python train.py --n_experts=12 --balance_loss=0.00323 --head_dim=32 --init="uniform" --beta2=0.99
Below are experts of layer 11 (counted from 0) of a mixture-of-experts language model. Rows are named router (the router's row for the expert), gate (a neuron's input weights, with its number), up (a neuron's input weights, with its number) and show model dimensions 0-255. Each number is 50 + 12 x the weight over its row's rms, rounded and kept within 0 to 99.
Before each expert's rows: a language model's description of what the expert responds to. This comes from a sample of Wikipedia text that the model never trained on.

# expert 10
What it handles: Sentence-initial He or His, nationality and party words, and given names before surnames, such as Republican, US, German, Arnold.
router:41 38 39 59 34 33 68 64 64 62 49 64 60 49 38 41 36 66 39 57 55 35 40 39 54 35 34 38 38 45 66 43 41 34 37 63 45 38 62 35 36 38 36 63 39 64 43 40 38 36 32 36 36 31 62 37 38 62 38 62 67 36 70 33 60 39 61 50 39 35 61 65 33 37 32 53 67 66 59 63 59 37 62 38 42 53 53 63 64 60 67 35 58 40 69 34 47 39 45 62 37 55 61 40 49 54 60 61 33 37 60 61 38 63 45 44 62 61 71 35 40 58 63 40 59 66 59 42 67 44 62 60 62 63 40 59 43 67 63 60 66 52 68 38 36 59 65 38 32 37 49 64 45 50 55 46 66 35 41 40 62 41 41 67 63 38 43 52 37 39 53 35 63 59 40 37 39 41 59 36 55 33 64 37 35 40 44 62 58 39 34 69 60 65 38 41 35 36 44 60 35 32 35 36 50 46 49 45 67 60 33 46 61 69 65 38 39 46 34 39 35 50 56 63 36 64 42 35 38 51 60 36 36 40 59 46 45 63 61 39 60 60 56 61 67 36 60 53 62 66 59 66 57 45 68 57
gate0:49 73 65 45 46 78 44 53 45 65 75 65 54 36 70 50 59 66 34 52 57 65 46 66 56 68 35 50 45 42 54 57 63 26 55 36 40 28 36 70 58 54 59 63 44 34 46 53 47 32 53 59 56 44 44 64 75 32 27 51 49 75 51 55 60 37 46 67 57 57 47 45 42 46 30 58 43 55 49 53 62 65 40 63 46 52 40 57 36 65 58 75 38 42 60 53 49 48 30 69 69 62 48 40 53 59 61 58 65 46 60 49 47 14 46 47 48 41 43 51 63 49 36 68 35 47 45 72 47 43 44 57 67 40 52 34 40 53 82 51 28 64 59 36 40 60 46 41 45 51 62 37 53 48 68 56 37 49 62 54 52 72 72 51 41 52 51 58 29 44 60 47 41 38 60 28 50 60 54 34 44 43 46 53 44 47 30 67 51 54 53 64 48 64 61 52 23 32 37 38 58 45 55 67 47 43 33 53 38 38 63 48 40 52 70 42 49 64 67 60 50 39 50 58 52 53 69 58 51 45 56 54 37 53 70 14 32 49 39 53 53 51 50 47 54 67 52 20 47 53 41 64 40 39 58 70
up0:30 68 57 45 45 58 50 47 53 48 73 61 48 41 54 54 44 54 25 47 50 71 56 56 43 74 49 47 41 42 50 58 52 23 53 52 32 35 43 48 50 56 66 54 50 41 40 54 38 40 49 58 56 33 36 54 67 36 31 56 55 79 74 36 28 50 36 64 51 70 36 51 61 44 40 47 54 65 43 63 73 50 40 76 33 49 57 51 39 57 67 48 54 44 51 70 46 30 36 51 59 51 48 46 49 70 65 62 70 54 46 63 46 26 56 48 40 34 61 45 55 48 46 55 22 48 41 71 47 43 54 22 50 50 57 49 37 66 54 41 31 39 48 40 43 58 52 42 55 48 69 37 52 47 73 53 44 54 71 56 52 79 64 72 46 70 47 76 33 39 53 48 26 39 53 44 51 48 52 49 59 44 42 56 63 60 41 64 43 62 45 66 45 63 49 42 36 41 55 63 56 54 50 64 67 56 40 49 44 39 71 62 30 52 81 35 46 55 62 51 53 46 50 65 55 48 58 60 43 45 44 61 60 33 62 16 32 56 32 56 54 47 59 37 52 62 52 25 46 69 50 69 41 43 77 62
gate1:56 49 66 24 49 42 32 46 62 51 55 57 40 37 31 64 53 77 44 39 52 47 54 53 45 30 35 28 67 44 46 37 57 63 42 78 55 34 53 36 51 49 43 53 38 59 54 50 54 50 39 47 49 34 41 28 37 53 40 51 41 49 60 53 46 63 54 13 56 52 53 49 55 51 55 73 38 52 35 69 35 60 63 40 47 27 33 81 58 61 58 51 37 54 65 34 51 57 73 25 59 40 51 72 55 47 71 42 52 56 60 44 56 61 45 47 47 64 51 48 54 45 53 70 35 56 58 42 57 51 38 55 66 54 44 51 60 53 55 47 64 59 48 61 50 66 46 39 53 52 57 42 64 44 40 50 62 57 58 42 47 64 35 47 69 50 55 52 39 27 56 63 43 59 29 34 40 51 53 51 58 48 50 58 60 42 41 30 47 81 39 48 31 62 58 59 47 39 37 47 52 28 54 49 59 47 55 63 38 45 56 35 37 50 29 52 62 23 42 41 55 72 45 55 72 74 57 53 46 44 19 76 64 71 42 44 50 36 61 36 54 52 59 23 50 62 30 42 48 65 44 44 72 41 18 47
up1:52 49 62 65 47 41 32 44 47 47 56 41 57 30 61 37 73 12 38 48 38 48 38 54 41 48 50 46 56 79 69 55 32 46 55 49 56 52 62 38 51 45 41 59 61 52 66 36 54 59 31 46 67 43 41 36 60 54 38 43 52 66 52 33 36 61 47 64 62 33 58 65 36 78 51 41 55 65 58 58 59 55 41 51 42 59 51 26 33 46 56 56 37 31 51 54 64 33 32 51 47 40 29 59 39 41 46 39 46 49 37 48 27 54 74 58 43 49 48 53 61 56 76 70 54 47 47 62 66 57 41 51 47 74 25 40 34 52 47 42 57 36 43 39 45 44 51 41 58 44 40 87 42 48 64 65 38 51 48 56 75 45 69 51 53 57 35 43 55 49 46 28 87 55 66 42 24 50 46 54 43 56 37 64 54 68 71 62 37 57 64 49 54 57 58 38 52 57 51 60 52 67 65 32 49 28 47 47 34 54 37 43 58 56 69 62 48 47 49 57 35 61 38 63 40 42 42 53 55 42 75 52 47 31 55 55 68 55 46 67 62 52 33 65 61 43 61 55 52 33 63 28 52 68 47 64
gate2:59 41 40 45 55 45 30 35 51 44 44 41 54 50 71 56 41 40 52 53 32 54 39 28 59 57 39 40 68 63 45 61 67 51 34 61 59 48 63 68 52 53 67 28 31 54 63 49 41 45 54 48 48 61 47 44 31 53 67 64 27 60 50 38 43 84 56 43 44 68 62 27 51 51 50 25 30 53 52 50 47 67 48 70 53 52 50 32 52 31 40 88 67 31 33 47 53 56 76 72 64 49 65 35 47 50 23 49 49 56 44 45 63 55 58 56 42 50 65 54 40 43 53 52 64 60 32 57 40 55 51 48 48 72 37 66 46 52 55 45 55 54 38 43 29 63 52 63 51 59 46 43 45 56 47 54 39 58 47 69 57 47 52 75 57 72 45 45 43 48 74 53 56 68 40 42 28 52 67 35 40 55 55 33 77 40 65 30 44 38 60 50 56 43 38 43 48 59 39 27 48 51 41 46 60 49 50 65 61 41 17 41 43 51 31 57 33 58 49 63 74 43 38 62 33 50 54 27 47 47 38 43 37 34 43 37 36 42 54 56 62 52 55 72 31 45 49 50 60 57 36 42 44 42 66 39
up2:49 58 50 69 62 39 48 46 23 46 49 41 62 37 74 44 64 58 31 57 27 39 34 57 54 48 54 59 51 51 62 75 64 48 48 45 58 73 48 52 49 45 38 30 52 70 46 28 49 29 44 77 54 51 53 27 28 61 61 53 52 58 46 54 48 60 36 58 58 38 55 58 61 61 63 58 36 49 47 44 66 73 52 60 49 46 47 56 50 43 37 38 63 51 71 54 28 42 63 47 57 41 47 70 56 45 39 60 44 61 46 45 48 64 67 54 36 57 54 57 50 50 47 51 69 63 60 59 58 46 33 38 52 52 52 61 41 44 46 54 53 38 33 26 35 35 47 51 46 49 62 43 41 43 46 39 20 48 50 57 52 53 46 63 60 43 30 27 56 22 54 51 90 49 49 44 19 45 62 48 42 74 54 55 60 58 44 44 51 32 63 27 61 48 45 48 54 52 45 55 45 60 37 34 41 51 61 77 68 49 67 61 29 42 29 52 47 55 56 39 58 59 51 71 40 28 59 37 73 42 53 26 50 47 43 48 29 59 62 44 47 76 53 69 38 34 54 34 51 86 49 48 58 51 52 47
gate3:64 63 48 34 50 44 71 46 60 54 66 43 55 45 34 65 48 32 55 52 41 49 56 48 51 48 32 22 53 59 52 67 44 41 44 47 54 54 64 57 54 61 60 38 70 70 43 60 57 53 56 33 35 64 42 77 35 50 49 57 42 33 46 72 47 54 45 46 71 52 38 50 45 49 42 53 44 61 46 42 74 58 61 46 52 56 45 48 56 59 43 62 30 41 39 41 49 50 43 59 73 57 51 89 61 34 52 66 59 54 53 53 50 42 48 36 37 35 46 62 41 69 49 61 47 45 64 31 60 50 49 50 53 44 38 76 26 53 81 60 50 54 66 51 64 59 56 48 50 51 49 48 52 39 66 42 47 39 50 53 47 53 48 54 60 21 56 30 67 42 44 43 56 34 42 56 69 26 63 59 59 53 59 36 65 44 62 53 75 35 60 34 34 62 64 47 57 52 43 50 49 66 34 48 45 47 68 74 50 47 40 67 67 51 51 55 59 34 71 55 22 46 72 55 53 55 51 31 62 53 21 52 69 46 59 56 70 71 52 49 40 34 68 65 51 41 34 29 47 28 80 57 57 48 46 38
up3:28 64 65 46 72 75 48 40 64 54 45 47 58 43 32 58 61 32 52 48 71 45 39 42 33 33 56 49 37 54 64 54 60 36 28 34 40 49 61 60 48 47 49 37 39 44 62 44 75 47 68 40 24 52 48 67 54 71 35 48 50 43 53 54 39 50 39 39 44 45 61 51 48 40 46 39 56 44 26 45 62 79 61 59 52 32 31 55 43 54 42 42 54 44 69 39 41 54 47 48 49 58 56 71 39 50 71 68 45 43 47 28 43 48 51 42 83 58 50 67 55 34 59 54 68 17 51 58 58 47 37 33 64 65 42 76 39 64 70 45 56 66 67 47 37 50 56 58 56 43 42 45 63 27 57 53 29 48 74 59 57 30 66 42 47 35 48 55 55 63 47 37 41 45 50 49 63 32 36 52 47 40 51 54 75 38 60 46 50 53 49 58 81 47 20 52 39 53 55 64 48 54 55 29 52 34 72 46 65 45 55 58 38 45 67 39 54 57 35 53 33 39 58 64 48 34 66 34 49 58 51 49 49 65 36 37 72 74 46 50 68 42 52 55 52 49 40 51 59 45 56 60 58 60 65 47
gate4:43 49 39 35 41 43 46 54 59 37 41 67 53 49 37 56 58 39 61 57 59 50 53 57 62 37 54 49 57 62 55 37 44 56 49 51 70 59 62 13 53 49 41 36 60 47 38 62 47 46 50 71 75 54 76 38 30 57 44 36 58 66 71 69 60 55 44 66 64 47 51 46 43 37 68 56 58 48 53 40 52 27 66 44 64 71 58 45 69 65 43 71 41 70 51 58 50 63 43 48 61 46 70 24 62 53 62 53 39 51 53 49 41 37 44 44 50 46 53 56 48 51 59 46 41 32 49 46 60 52 54 53 48 40 46 54 42 45 57 35 57 50 51 56 68 42 64 25 52 52 63 66 56 52 50 72 56 58 34 58 62 48 38 45 48 51 49 78 48 28 63 54 57 56 39 49 53 75 61 36 58 47 61 51 32 51 37 60 45 20 54 31 44 53 59 77 60 49 50 15 69 43 54 62 34 66 41 53 45 53 51 41 74 61 78 34 45 41 35 38 46 34 56 48 58 50 45 43 47 53 59 40 28 51 29 75 46 38 78 54 50 27 56 68 26 40 43 46 78 65 47 35 47 49 38 38
up4:31 39 35 23 31 27 49 59 33 37 23 71 54 49 47 38 52 42 40 29 53 51 78 51 55 33 56 56 32 37 45 39 46 52 48 35 47 60 45 39 62 38 34 44 52 52 29 62 32 45 62 47 68 51 66 66 29 52 58 42 54 65 52 60 65 38 49 59 49 41 37 56 48 43 52 64 60 51 58 50 27 40 48 47 62 60 51 38 69 63 39 75 30 71 41 55 64 49 53 45 47 50 47 32 34 49 60 54 34 47 52 54 69 47 32 50 39 46 45 48 45 56 36 52 30 33 55 53 57 57 37 53 35 52 42 44 42 41 44 20 60 79 65 52 48 51 60 49 53 64 60 45 54 50 73 50 34 61 55 55 57 41 49 61 39 55 55 65 59 50 38 42 68 58 53 61 59 58 19 39 71 59 60 52 22 50 47 57 68 27 61 43 64 52 43 47 53 85 35 49 84 25 59 67 42 48 58 65 53 67 42 47 53 54 57 54 45 40 47 44 45 65 48 69 44 50 47 81 48 53 60 46 46 39 39 53 55 40 71 55 42 32 60 66 45 44 44 43 54 62 54 57 43 38 24 44
gate5:36 49 39 49 37 34 43 59 52 39 48 45 75 37 46 52 51 52 62 46 52 55 44 43 62 59 59 36 53 43 34 58 48 71 71 57 50 69 52 60 32 61 61 46 45 51 52 48 42 57 55 60 71 44 72 67 62 40 44 54 55 45 34 31 72 45 48 33 63 41 56 73 61 43 45 55 51 38 56 54 59 34 48 36 28 53 42 23 66 62 57 67 76 30 40 42 38 07 55 40 43 55 80 50 44 57 63 87 52 49 73 61 50 56 57 34 46 46 33 46 44 64 25 39 58 52 37 26 84 38 33 45 45 57 60 56 50 49 41 51 25 34 36 28 53 55 49 57 56 54 53 65 27 53 54 40 57 54 46 64 49 48 52 28 71 50 52 66 52 56 62 48 76 63 49 47 32 63 44 61 33 43 46 46 46 54 36 38 61 64 70 38 67 46 40 55 66 50 40 50 60 69 43 59 34 40 57 52 59 53 52 53 62 54 44 31 50 41 49 47 45 43 48 49 48 38 38 48 64 45 59 48 50 28 45 58 60 47 44 36 61 43 68 56 37 38 47 58 25 64 43 42 64 60 53 66
up5:68 49 54 56 63 75 60 45 39 69 55 66 25 63 54 52 60 43 40 55 52 41 54 55 40 39 47 75 56 59 58 43 61 32 32 30 49 38 53 44 71 28 49 50 43 50 47 56 56 39 41 52 36 52 31 43 35 46 56 48 41 71 54 63 31 53 60 49 43 48 42 22 35 56 55 44 59 60 52 58 36 69 50 63 70 43 65 79 23 42 39 35 33 73 60 53 66 83 49 63 53 44 20 39 61 38 37 24 58 54 31 42 55 45 43 62 55 46 61 52 60 33 68 61 48 44 64 70 35 59 72 47 74 38 29 55 53 54 69 36 74 63 63 70 47 37 42 45 45 58 46 46 61 52 41 59 48 53 45 31 57 55 46 73 30 55 53 38 49 46 36 50 37 40 58 47 66 44 63 49 59 58 53 61 47 40 69 52 50 35 35 63 26 67 56 53 45 42 62 46 46 39 52 41 61 60 34 46 38 41 53 50 33 54 44 55 61 68 50 59 63 61 48 51 51 61 64 48 40 53 29 62 50 68 52 59 42 63 49 60 31 46 35 53 66 59 50 51 78 52 62 55 45 53 37 41